python train.py --hidden_size=384 --hidden_act="swiglu" --lr_router=0.000605 --num_key_value_heads=12 --head_dim=32 --norm_eps=1e-05 --init_std_o=0.0 --schedule="wsd" --batch_tokens=65536
Below are experts of layer 6 (counted from 0) of a mixture-of-experts language model. Rows are named router (the router's row for the expert), gate (a neuron's input weights, with its number), up (a neuron's input weights, with its number) and show model dimensions 128-255. Each number is 128 + 32 x the weight over its row's rms, rounded and kept within 0 to 255. Numbers have three digits each.
After each expert's rows: "comes after" lists some tokens at least twice as common just before its tokens as in all text. This comes from a sample of Wikipedia text that the model never trained on. Tokens count by the router's weight.

# expert 3
router:111148130108112149135143136138117120124147111103147143099126085104140122166124170145145143094100098133118133098142096140161145142118109070102073111066141187109167142186208105099163142107149150154154119091144111094118139107156169120107176095117143102156144130208111174190143138203092112113128096030160166116150124118158094202104117135133097117119114127164096122123130157136103091117110
gate0:080122136140097146107095130093184165117128125158131144142106110173153137157165115152095149130161128124075121162107171164138130150092159063086087145176152163076213117160153117095120155149167150102107163099132157152108156098197154111171132122125126096152132153198089160146207148125109158167138094123162135173118140099127083141155158174144152098095141143146135109118116073178144144141203
up0:131154114185132109172145140141146189104130180074116076139081163136183119122135179111166133166117106124122142065131077100045098079125182177154155127117076114131050135127068136166190133119115082138124106099142112111128095124077109176108138164131139160110130094108191097125150114130130144083128176165140091117117100127088135117151118092088125135115087090190101117160109125146113124116084
gate1:101201124107113161131125117127115096157158178110123092173178115149078113185083156073112096108142058140112123141131120127141113174173140128142087118058141197148109112157152109141130090147148184157168050121098160147132161124137152111174136112159192098119088126133147144154179102100140116122073153068104113129180166157173130094122126130170122086130143152135115145075112077095110104134169
up1:128162124083153106102117133115123139146124175073107117133137180143130088105136132079109083085139129115149159087197108133158147128146164186100110121094164171122134053124150144105089118199102164122185089081152088157119206158102108085108170174131176125113136087125119160142156093134135138113104129110114099114178164115162115094121076055131148116116042137149134143077123161128168154090092
gate2:082113105128088161110104123171158180146140148151153110150170139086112134150154076150195107184125073171116145102113096117169145143095145085112169181077147168086185130199166108144104185128129100122174116133124034104155116094073114128087139120090128140082130118124155123140117148166161095167096121105129106055164106053089126143135086151130122127132112082168145120165113067160109138116139
up2:155104151172095145110121181116082078099095154115106129093107110111075161140126166075116155123182135088143101176082118074093100089119103108143104130177104099192057127096111184094127071132160062121107171137117123138103153132178126117104127206120124110127121083055106150102083169146066172109150075157079128152096150113148187094094128160090155101154111148063136059187141166076189047156185
gate3:158119154158085182125124119108100116169194157120126157120142117161118105135088210114129107152140097122104163151121125156090078106153132134178152079086116189146076171077171160149149163061131081165069119119110179072089120125169160162153117130145101143112123170143087161140076109141132215110134134059100139181124124112153167129095177155066143085138110115148128137104112116116133129127183
up3:101185145060101113151126120104119127120120159145129069098176111144052162134115122058169089192127177141222117066155147095115091185069135139153049115146116189110141112123130147188179149108156173136151158151082154149097121108079107172142151125168122146147112080117102151140146177116144146159116132157138109114112166147103080129141119133138148141127135136105114142154122121082150209137089
comes after: " |", "|", ";", ":", " in", " November"

# expert 4
router:091150149137107140177131143173128143109105106160180169047121108122149106143087160148116106129123098134116133081123043163094132104145121035088075164107184167113174114172107101087155155151158144129134107127095144103114152142118122128125180128140158115133094099128110152197099140096145125106163135041126066116094098141094145119157149142175118119119146146180096140186151132157076096121151
gate0:137151109120119109149126134124135086119089144146138136165141151176155150086139149153164071072168068126123101109095106105132154144149098118158104172118129143115132117131106119144166132140119156135145105145085081107090206165095104122142189116110115144188102137220102140175159186116160099117129138093068091142138156184143159146053148125115133103127095112123161160161108116188032095178134
up0:055065072079070084122167116142124169135108128169162138201122114070146107141121168104076095084113125086130116137087162138157093136086083104096142127112153160119110111092127144134113116218142136120176163114026162140119118158118115125154178124143091134114135128112073124121146136133124141129156039116198121143184115130131082157113111114146160189138114080168134074087122148067160133103164
gate1:152134075111136129059093106098115138121142128103121207126131127113145139107142163151133150149120160134125156126147115148091124124098109084150081137158201116113088157115130121127137137155123156126062126139139173137088161149165109060158178127094113161186106125208112161095157087157141138093126047142166018141093116130132132097123120105128095059123121159159172111067127120157125136102109
up1:155086177059167138127111173098175118114111130110166144110144126079124150184215062134127114163135105093114128112151100087105164131069136212153095154066109146168138179163098164084098131159156117124162149178088134123182096091092173142129112100154120152157208127048157100106142168162122070131172129109145178088131140102129169166169135166141099114075106113121070160112104150127128126119207
gate2:048184121135099110159175109143109143099139100100102109122116194101069100094130161117092140106097100139163116138091087162137104159143200078151150184135147236102070106140099115110108138134129090152164104141126159097097122104144104085105161100124115158165161171121103131084127081062088124175128103107101117135135152150143154140139117150127109059106137148161111038103120083109094156121154
up2:174157166158134151078098130172139129119131146167067157113139192126166090127169069119136162149123114154104144151103182083200105112186165090144126078165071119130099106138168100137134115117158099195104142152135123117164114216107041125108167088149097081087125132105147136162145100165146074129116113159149118108126145154145172138135167105112191119174111110062168175130107118188115180095099
gate3:146131116115154146153153108084137145098109092092105145164184095110150122160115123169076160167099091182091113091107134133077167094135117136082193183084191143127121197125120152089076133080158065106114199068193111143108080087156135130112132154087101166107089171079156137095093117083117112139101116123107143135144161139147104133109107124171102094084136174162104125154136073109120108143181
up3:099131109156120145102150193073113123088145148172209193123174159114124145106049146145115096130120117156099127100172054124136127154086140118115118194099172146157142125149104134049112152136110123123115098109123102083152133103129136102109142111087130132173119128121094159091072153141133096127122107118132127109138166133115080112127141139150100122078119129151079096157175088136084071160054
comes after: " of", " in", " the", " at", " to", " from"

# expert 12
router:092112159103113139122099169156122159092104122147208129088139093129160132133092138132087056096124103154101121110043073147069064093140153074105126133070138218072169151147098098154080147108157127129098127140105163111131135119132091123153171056117129125076138133129150174182165125107184117103118112043139041136084114098158098082147116144128117092109138115203100130118144172157102109104129
gate0:116116101084173108124112106109114114088165128149157129122070126174112107205068112077117174118064139089135146079118180100077088157158119161137075089035105158112160151128139143083182065111115097127107147124105199081167070093137149114124101147133101097123123144100143157101154161087128133173095103126064123113195174143140089161136165170095192123106108155180211147118140103100124133156191
up0:136149107145108131113110124086096129120120114151143172157134100160061127153100055060162139094067106100105112090145130164083133160182128129129121157109123155105175084110171109096148080129134087098088151163143255156109114186182182186121142150179152103140111133091117135138083128094093160165069102134120110080161138154109185140074096164092161182162139099133152044141105088171088098124120
gate1:140132143168132125102083124164198155099117101175130151084158101107088153169124152145113145165071081087077225190083144140124084057144133056154109102193108042087132155160139135104053095114110148105086127091175072131076124076151159119128147129158160183127052102144152161135140141136135119165126109125091115127137197093135135125113126016129059136075143132161134103148106069135114163197087
up1:100147163142153050116137169123144185106125140149112104130112169134074110143146141154107141115095102113111098069132158131136141098150164092092141099123124143113182104147113123120126138104062192094074142127138172086134085132084104091114109149160136145084125120076185105118140199130130108123145120166073176139163129178096126122070125124213100112129121182185172171111146091105182148071099
gate2:194111070103126113108114148180144148153091100166127185076118155119067079146130122107099122068090161113138164085081067091062101156122168146107110110137203097154150115175141151090157128122185123155121149107087118109121165146163140144103097085122092133126151132112127145112137139132166135156078086097165111074068101108124143129100167168101115095136146189146141121121159120145149085127164
up2:207167109099110163104077082131110098102129096126126137115114154056101106185133123124083097079164193149108116113103102134116170109126153134121119120113171117123127137181124168159078060184193110121165174075066093080143165108121071126085160123059142111117153146101081097132183126139122155128122090158077145115092129184125154114099177141133109109080158158108195100141113181140118145158119
gate3:119117106067133038126067166191077072085096132098147138164175056130059134149100096153116139114131131149168173156051141211123069196144112093154102117110118146119152115128134127107172166136096151152117120139078134121136143074120112094128184144091149172125110126149149115073137109086121145147171143088099098089109132101172074148158118088109121102094142135197100084072171105123139123183192
up3:124090104143148121090135198091119171164162101177112117092145144172111135126100123064101140190116132074124143078132104105127106159060104161128090151163112115157107074171092167108099164098151124149150157158129098127089140207119119187098143149148122114110131123125134089087091077128115190121080131175128141096099102082141176128150104119136150203141123107105109138199045139132150129136113
comes after: " ", "1", "2", "0", "9", "–"

# expert 8
router:134118143133106115158132123215135127128136089128109138145138109119136107125105158165126188063039052152093131114144093140128108077136124024103111123094122214083164166153102068084126140118135146170143100119100145076081168118139112111158138075117136126164108112150149173124089132141197126130129131140106056123123114139174109119082131129120101137128108155118090141119153140162127127122158
gate0:113112141129095187183148056164153104165182152147172107145172173135144144142103135113142097092127161134122116147084095092096118119138069101105113129084174123083156183157115124125173092188210130140163101106145158075116121093140133192144108108116134138160127161135143156105170123068151144099152184136116155140131124054111134080141140127104108095098159116157027108072079077121129148142147
up0:140176094164170127086154121068075101183122102173127142077151143172096078156122132106120150128151132179113123133184165155192178137123181095147142199181145132129076139152119127109116155119135110086111109153140136158137095097140105169106131157116095134134147098165035131115108107167163115149087138128119103141117113131193179174121150139130103070097092103157121104140157087159085133139080
gate1:172139142150100168044092108115179128109141138160104125099138105196111167185092127145143143126100118163135150114111173123120170117126136111164152073104115158163141180203151127117100157129120138130079158111090135123112137127146131078191080109150166144137066151087155108111089113189155125063091153092084164176095171088127182131122152173186120129124186113100144154144110141120082192132176
up1:165156043123155122119134153104174186040108157152089106091072165091134127126144129098124131099103166155122034093129099143173086106092109117087116064187136084163085146138135110136115129131111107137123132134100150088059150100153115105185136112145153131132166102182184164136157155157092145125141123131067097149097203152096169112091120164141142127158116149124127080082077087149133164161160
gate2:122135155128110123098082146143180148131147145113154147075100046176115093216102137166139093108121134181123124097142199153095140131159134122109180134082139161160104147108141128124167097115153111141152108108111171178161189116151127098121138150137158118116127089094087132148117185084165093122142063135089148133144111103196037090120147113109132155070184090132057150147113099105033147107117
up2:143104114093106184112127111104046126159085108134167136106131176076160097119106151123132120180139159131090080143182049137192117152141076121133076095122150166118145118166157099076105103164126176100081155112155118075105123125131149180149112092129079148105142163139175160159122131126141171119117130097103098159118158121124189106154172118104088128151170108163130129161110109164180037072141
gate3:126113151164121135088097116138123138107114169137152155145156163197182103126138092110141160107103147178174146113105107124147124119144155102103095166108136075129113138131135112106157195101118157162094145125203176120103130198099148153224146121161130121167122133069162106133097147120139122089131147119129152099200144156142151116180065157102111122172143177193109047188082162178103127182119
up3:147127100064113134103117147149058110189126076097099122089130116103065106138175127137099133204116174141120081068131156142195175187079143161109134120124099084162066093119166055073140105139135106102116116090134088129059131106179101115119138083167146093141132086118137146124143131168138144125141118116166128059122153093061135116127173164149133131112092158112167105088148081181159167113140
comes after: "\n", "3", "4", ")", "5", "6"

# expert 2
router:132109171150092190111103156158129143145144123174149194096116055107180137129092168093144110102167128151096107141124099184187148137121123086118106157083161208093131149144143098122058163107147133132134097116155128115097177093146129101148161066097127096175092116157141169132131190157167164100127130068114109095111105073156152119118133145133133171134112141103133148143159214147072107093121
gate0:166096138175135136141172121141132104118120100095140195097138138178107100152110103181100089126113123109062125073136153120142152173112118170054078135142140123076143148087119080131109163128172128125217150153186155161161165114089091115171152155121121175110161103171179217154102150110132119154158111121157089118152113167161126063119112135076101153108120122138082130175111146123097080127127
up0:132176102099130102143122154110136106143173128099094089057101127128078166114118103129083085137138133133119184116070124131079120112109148171093151088130155111102107134112152081172148104183141078111160121131092124115071132134082130112199087128137161112143122122206178137139096177033155156175113152130134117114121126145091118099117148116137155149127149110113109114130131177080132078167182
gate1:147116102178112048103098151106138072184075151158129178124154070219128149168107089151110158138098168110119134094203187120075143172148180149102127113118116186183155111151087096107100176100125127122144112147140130148096091145157153107141093091112151110143145129152104143133096182138138178125086160152059134092122072133111140159164075132164142132167107134131104176128136059111073180151142
up1:112152097133146168126079125128054077112134135118168161173106075197094107206162112175126050214150146104169151107128119219150087123172102155191083170117121132108106057082110129090135178148171126118118128049117132177093133079091158081146099157128149119100176147111129121152112132105079109083086143178142226081131121101111144128124132114118082131136110186107168126129113162081063136115168
gate2:116152123101114157131180159146117115102154149192193169130110102121124083190149137117175137149103168168145107122127119193126180167139155135150123177096094166132102179156142092054090138097122137091209097141088185135140131162142126119081139120150089142116176127079111108119094136112104147099123191099112140121160143127153137109136174208126102092120121156129138113111131067124104097151102
up2:167147166157194036155130149104154165173135127134084165155135145088181080173130142099134116202109120087125088123173155132122126056154105127134113102129103153188140144148100134073134111137107118148111142132093114105118128119149177187109119126174100087119084123131153178155127140160100086096100109115136155129158160166133130124193155145148118212099134116131114112085108147120157152090171
gate3:146118120157156167114089113182148126125088142146146120145090057133136118114088168110148146142121091186141147134133108164171122143145149118116074126110141131066105111182175128069152135158130131102155153175143147106104156116115203085127165105106107110101150156182112133220154152177145161073120122128043137097056109119123134134150106173115187143145094104183110141188153105077173082108197
up3:110180095110137160111125132117111081203028136104087124151229181121110168075069084084144165188115137107138083145151063147099189181108141134060163133108161106155156156157098139157154091163086099092095176119174113109090124143110068135114143114147118132139094083099188080040083175121133137170098134104116125158138163070140132163183101104214054128085157077065090155137120121146119151126039
comes after: ".", " |", ")", " =", ").", "W"

# expert 1
router:085131144129100153116096194164148125102109112165238159146114112127098128175090152126099177118054140150140128169130113147114103114178146071153061170095123148119140142121170075068117120115202167166161100096112153111104153144160130061136192112162136130152111120177150108147113127160173114117135135055110066132125107109150098135112160147131108159138088092129070155139177116083100095106123
gate0:113111116094119126154078135168130157075179142136106176156101132148138163108116155150090150077171100112123102160098158171089091143112152114110129070166190155114139127138161083172075107134173152175158130147125161155185104142110114113094108117103101106129128158075179125072216073112177156156092124147103129134083201150167143172104201117163156151118138127118159166063103142110175081170239
up0:188137165091174156105126118108180105137091101132110137087131089119119143155150135107102157122134137143155160102128130179106176077141148134144157123140064145145106107124132197089130118127103094109104099105138141150174166185098143131088072188100091107058120084142073168104139137128112147047123160131123142077207151121123201145123100133102180077123073144111151107160124127150103121122155
gate1:133150098082132185128137137116105152116109119078157175130166147141138141131151086093044104187120143163105182125102068109087073125155125144142219167065108181149124109176140142137108127132141156154117116134150098084079163145080191124188093135118101081100150155107150144083101109118112156096116148141112144129110095094138111067122117159158103139114135140141098176107177106112190118089155
up1:058127104103093217134101143140116102096148124089101120129148108129120185126075085108084164172142113126113164170079094152141089174138148113146166180104132168126121073141160092119138076133149083173148098110172073122083129103107170108179092107120113140163168109104135145138122123182123194166085176179111190137121129124153102150096166133159130125101130139104141150076143114090149148148180
gate2:120099188113184151100110086134155193179201111142197152092145180157166132177128111095120069133114088168103189114112095159192123090157128097092123130161135198121112118115125134113107162116181139100136097100091147128145101127081099178076085081083128133149095140140097123116096096123144126092170114099068143166191134106153134097188134103211127168184187071144113132126080107137151140187127
up2:124088141128125135136064082141197149155123109107158099123045108074143128128178127126118150197164135110064169158024131156094081158137128066121093149132153139167125122157162073123074140095080077169120193197139135125167131137178068102151098159175172115095111144160148124186109161113165116167153152097122154095093092124127170075135161132139124093112075150126171112117116101130113144158162
gate3:140155113124152161105108169102149136184153122133129162160114041119090139106142156142155117180121161154055131096129156098117130104076107110104101138144126115124216147169169134097081093166120092107065122134127120143162116105205048078118128164104091140135130144171175154090132156172111155153101143126115120120115150143108179081133099085149117124165090121124183125132112155106095122142137
up3:139114148163144079147092173100135167137126131170133171118106137124062140090119132176134063188167139136169128140118144104076091114120087098133142116182166123159126110146137164114103087143056119126132159071055154100095096087139199099189050150122134164087175115112070113074102138171097104171103135118155092116067132159064096107128110096136134139142129145097091088133184088088127134153178
comes after: " the", " The", "s", " his", "The", " United"

# expert 9
router:133115159139094135138116160158095087176140102142158148098093126140150110153121143170126138105114118151155151087110067195108140107081110114147085156055145148090171186152169102171137096137153180115150078136080128081104139111105123101139122136163156121076099154117115153202134110111197136107114079062082102147127160106131133135129127165142113138127152109158093157114153166160094092073118
gate0:160150159168096084175180119127085121114140138126136168177096127107134117169119141166155133052115158143145155127095122182101073154072062115126093140099120120089207136091126151151170084136138174077096124093075149114158131105154094085169147131082137152107110159086098171199101141137133156176094068092140139095185133128158138092140074111128128125168160147121120111147163080176108123156112
up0:158158138131111131148148151060150084174202127155127167083098149075112097082151128097147107123101120162119150100126109143143151195130173088124096085083153072118143064146149119126143115145177118122077147129111129092168095097174087169112115165150169159090107144117120128155093111146125113133086159109141141122079115182098184128138138122149143088128114169104180090106146139188124106109121
gate1:127135145095101150109129107177095120077152121181156154151109079102139116150049144115161106140083121093155118158151100074133122131089077116081122102133126153143183163109073084105117112087200169162184085135096121103131081130155141122165160055156153099126075104143178150113070113135112101124124069111139141160102119130124133088112158130103054182149138121161055141133181148124108105120085
up1:107124091125164165103156181181146149086053200094142118164177184105196150170180107088130108152130129130100157150114183143093151150122126116163146128108137107152140122121173120114151107125115122147163092129110175168097158104074138113134088072047099165173134026109167084131157152129142112165069194060174159141123121110130098134118126175159155108119135127123168127141128110064145168109153
gate2:097134161127101143163100174103144176151177115111168147132179096154153151168105173125119090172122123117116163175146083125103125108124140084194138166112110124124100158181128067171124110079154146101183064120148109117133148152115113101123126120154155124139062113193156120123176156086156135137106218119108100190061117112211046104143182063109162146151128137128067113092094122143100220116078
up2:143144119121062084179149115204163117197189152103180100158166112104098157102138139117153093144119129100098149198166114075112135138075087121182153161149133110081107092189179120140114096079195154147114114162162080134162132104101109143160099137079186180119071161097120117126185171148156143125112216124151139139079112125198023083124163094072104114091122149135136103115143166151118140073130
gate3:131113146179156099156135152183125191156163102110131112103154168073095140163133146169073072104121091140114110153162143129117079172087152135076182126158101170081116142144143146096106175144058104151116147140090119070122122142143153126105119169101087129131125174210141159144167194097120136193085125113058149195085151162128140175160108108160181157122086145195144099099179072139133151086151
up3:200142127157108116086099143104114122092105140116132116109085139105102160158165129072113167165119139169085119111110063184147097129172159135116096180150111140146228103124100163118136117127190178144116125170159140084090143153164072131108142110151130118122115097113135115096081128091096105080133097063145124182118127164157154139108114192170111156101177095145105107114115124151113120140102
comes after: " ", " (", " as", " is", "–", " with"

# expert 14
router:165136139073145152116101174179097136142078139122177178103111068173137149144080196146148111105109111126083052096134081131149101068149100111116105135146187168111138165165108095121158134188172147113162118135139133145123140129173133137159190068136127097138111129143147098158156155150096129143134098082099041153151095104161072100122135138080104097135112096228082152127175130143126102130139
gate0:097138123104117185150088093173110133150131154100097107151140158105138140106148123170111126228113122175110137135072150186143157160165104168077117132131177143104209158145125105105099096146170086108167177139142150167147135099144128117101149151102146135125105165133144147168086123055158099096138106148138107112140115155149134103123159183136179109117081125148145151108132110096088165104187
up0:096118103105165091136100112142101132137196155091093114150153101159152166133077111120069083124142179107189072165096121118148145121221132128145134114195089156099147132138070155116095139151102063090125154040110125157126140153153137163150188134140153089151098128145103111116054195142170167107094091139160132152111113125115096153126198151110184189151079134156144148178129140102129097135079
gate1:123149119115130099109131111127085107120098117134116063152179134147121137138138123152146124115058089183155120134154126114126102125178117105126047116152112149081121160099130150089134173127182126114116131052142105127121114171098093091107129174145124137133159163085137119141080099129162103177128089130091127163206148116112140189201087143069135105164175134149136100107128111108113174144100
up1:145088153134168118174124130095087136118160093095124090117110080108135097096137068115065102109176091136131119077132133171133135113141133096107158103101144142139197096142116111135136173103117103166166154164129061135142088141124147152124091095107106137094113072147133059158079092149127079164158095113150109096121168155127112093146082176194096087140091087091157107193110158146111104119115
gate2:101181166156141085183125124097169089109179058115122132085135073154138119144171137072106100142124122152106094129148201119178208124186135087123120155156119158113159134182111169127099136125153130139143054086158115208208071091098174100135084200087194083125134162110158127106146165119118116154134102104196139125117136097091142136136135136112158115162125158100132086171148146106131187139124
up2:154096106162112104152118145144169141196098145130111173148148147130091059101130186195155138170178139107106146138102116171127127213158145098184091125174081172130167134107158180163075147118160145133102116188186116087057075114140136120140138114204138184126166163094158123175109102160136106114151100151077061137129174109126146046185131094117155134085115075147141148115164117158114083111147
gate3:130138103136128101194097121202161075103089173154154142117093080178111121138125164154083152093142134127100102113112100175108101122194130098095113128174103184117092108135167086092168107103156114174155161068118139095078123162155104186137142073159128103115107110192147096163187120160171125161101171163131128136103117134128105113076178119149155117122149119213097098177132094118170157122153
up3:103105146160096130125174146145125110191108144104125107084098147145100154153125120147092166106128145095123088145111110119112119146085161118141060141160161168094108065117217127192177204154158190174141130161106088137068133133178093148089117157172132151146171132138156122072089125139137133140157137125134130124141103092133171175135116131129141122105146029129057107134079125117115171135207
comes after: "0", "8", "7", "3", "5", "6"

# expert 0
router:121130159137116124121119186146120132183172103170175178112102111140157127144090141136159145130095137136060120127121090121119148148156126081139099096072144159128136195150162050086117109110156132124139101119106135134130138096134133126105151106153100077122116098161130196160138133120213155101130110112143060116124134133147070123186102155137089123128091155194089137104123125181131096100158
gate0:208167140129085131130113090069104167166196056049124094144150111141136155111207133155125118095077060117178196150127152130137108120114145094131174105149134165157148083138149092144153137096119139149052104148105137172100164099211099152119139152156166133149105132033130147082113111075139077151179104115166101157080126144119163154096152126112117168165135183160141138076140129158151122133079
up0:122141058168146139111120113131093118118098115170094123070186083130115030145123160097166080126149172131150149121172122193152126129182144119202168107142144119163155140133188152167123145147112162094138194178108140128179111138140127158113182078176150096161117074106138141192145167102126111117085154135068126063148148183064076148141138086150140094141113106107145144091100080107121172114131
gate1:191128124119125110128137184114134184137143184139150171123199164215163161115088108076092142129133127080130083191113179125154177128108156119069164150140101106181097094098113128103129149121174049099101157138127135090099149171066088134105117176108107105140127137095122095151127153142233175124091072105111134131171125106100126153116118173164170144178077132141136171136147117114139077130119
up1:222103148180092140173132094126147160125191164099153138129101207182142110152079127140102159074119119183076120178099173141091124116103143168172117096075100059201115203152090111142157123114108116130099169104126140118148177151168067129178162124170116093132099115133112143108102092101120145195172078131068098175120105168167109133076142134083119158148113165058152141162135147097135108132069
gate2:109119141098082083145138090144077111115169122126138122206121159082094131130106175070134089103109129147072048127151122199134106144133210090076086180080141140148150114178091137071145134082118140139144096166158127136121091128173129159130128132138153122138121152138103125189146076067153114126115171087068142096156146107166116183086191121106117133133135178114062156103159116133152121091142
up2:068094129119148086127091126143049140126135139091156170141109140168148091148153120178074155150074089097149084181117094188132165180104131087130139111077168122147137155143121150088136115105157123139152080143104142121095129125112179112177101146183161071172137148101136116163080118127127102151137143139120155182128121141143167128121129225063110089140093113123121134136141143206101142158090
gate3:132109139170169072162091164119135137154115180179122129125162139121124175175160213090077145081130125168087126161104148128128167142174165011181125094134057101129144146164096109162083101105106080079105195163109113127103138113148105119136157118158109187147137179141160112045124084154150116137047096128082134154150160149139135114154093061140187173223161155113110116108157120106106128180103
up3:150059151119110146125144140161150167158119136114108147158067179094107188099154143078114165205110131146081084111108133093134146114123109091091092131131194126110157146152092149165176094165084110133176172142120097078125120129142106180139126129174100161106106120184190140102175115083063092185127140136107136059125126137101134147161092154143139255124058132137123117092129114102096139191055
comes after: "0", "2", "8", "7", "-", "9"

# expert 15
router:152161158116085174172134172169119122121137110157116153113107088144107181172067171135098134118128102134118113108097109113082117109110122069075098145111121181078157148146115071077127144131159159177125080134090152129132135095136168150090168107168154125111109064130136157068124114123180083084138112167131084100110100156162123112148145144176070112126133115158071102128181150163111079132141
gate0:168138193135099183052089076182028143140164147115163186134072104110121162151107182200124164115104100157128064060105085133139107126124099125110114119133121194082140149129153060048152166130126143138141155126136110108147099152122109127115143138104089095085117155100138103120159131101166088158161093083058132103100099089178107079143154186106112169149092171138104122142143127163083177146147
up0:078140088098173065171063178106173110083120157129140140119173124147139119156174134170200096085102154132117124153102110149130137148138101122128108135082176105182101172204161128150126086154155123097132151122170155139142168056093161145180149126118150158176130104115092094178125167149157205153085155104125143138125123168140083119067111121103103077104156093147143181111109105129091079086106
gate1:074148163143133139190114180136128129143126111135134106112120116119147101112109144163187160134113178181119150157058023122228119095118177122094106143099191125173162123143192130128099183096123151071118055136150142120125159195138119155138162157182185102125143102148175094156158098132106118146099136138164112113064120162192164120079151117105107121090117136112099124178070116173057137107117
up1:132121117147121152164114181132170118126068143130120151110124126148084115145146164124156113107164152151141163147146114144180135122104132159105108182094140104088122104160118151063120175085158168124149069147134165109089094127106167170117140183115135171106057104082141096173191180071109082124170148106137115114091141117142163134132172106091106158101151114132119098201087125138136090080120
gate2:149152107158183083086102152205157172154147175086112139121168111130099179082146140136131146155136107085107142150186135142180053134073127123124158123151127178115094126114103096088134136171041110135174086184083107110079116144134071038167115121110202140073127106210158173143112178130157073146135105109072112135080057120105218107138134143109170131192112148110172144114157106113101116145180
up2:136189052197113125206097122190152099138141147135121177163158093173073131125149112099136175120103089059066065120022106124143065145105116122118113092092133143138143100150137175146155097142130124137143078155105105141109092118157068079105146135091214097084105118153148149175102135119137115107178128141089120158111088102127151109108149120118210099188155133149138089151141170122086114102188
gate3:041110141099164105114118133134160208093111142186146129104144156065187121227143133136137088146135126101126151152098123110110153166176191149165098121110144130135121155146133073112188124115178096137128173144133197161125145155110074150127117098149148119151121160139078070140144123150163161134096170079128200083188148137080083161111130145187086095109170171149120120129137095174148209107124
up3:178158157172164191184180171140126157117080121155111123109078102103094125109089077122075134144099150168164164092117071181089116121107064129113096088072147100169091174119144107114074134110110084124173150127159077137171168093097181122110138155163123078075054128131151169099154091163161179092113103165163127113107129090124096130159141095152061119125141102140061141087106102093122066140069
comes after: "\n", "==", " ==", "===", " ===", "===="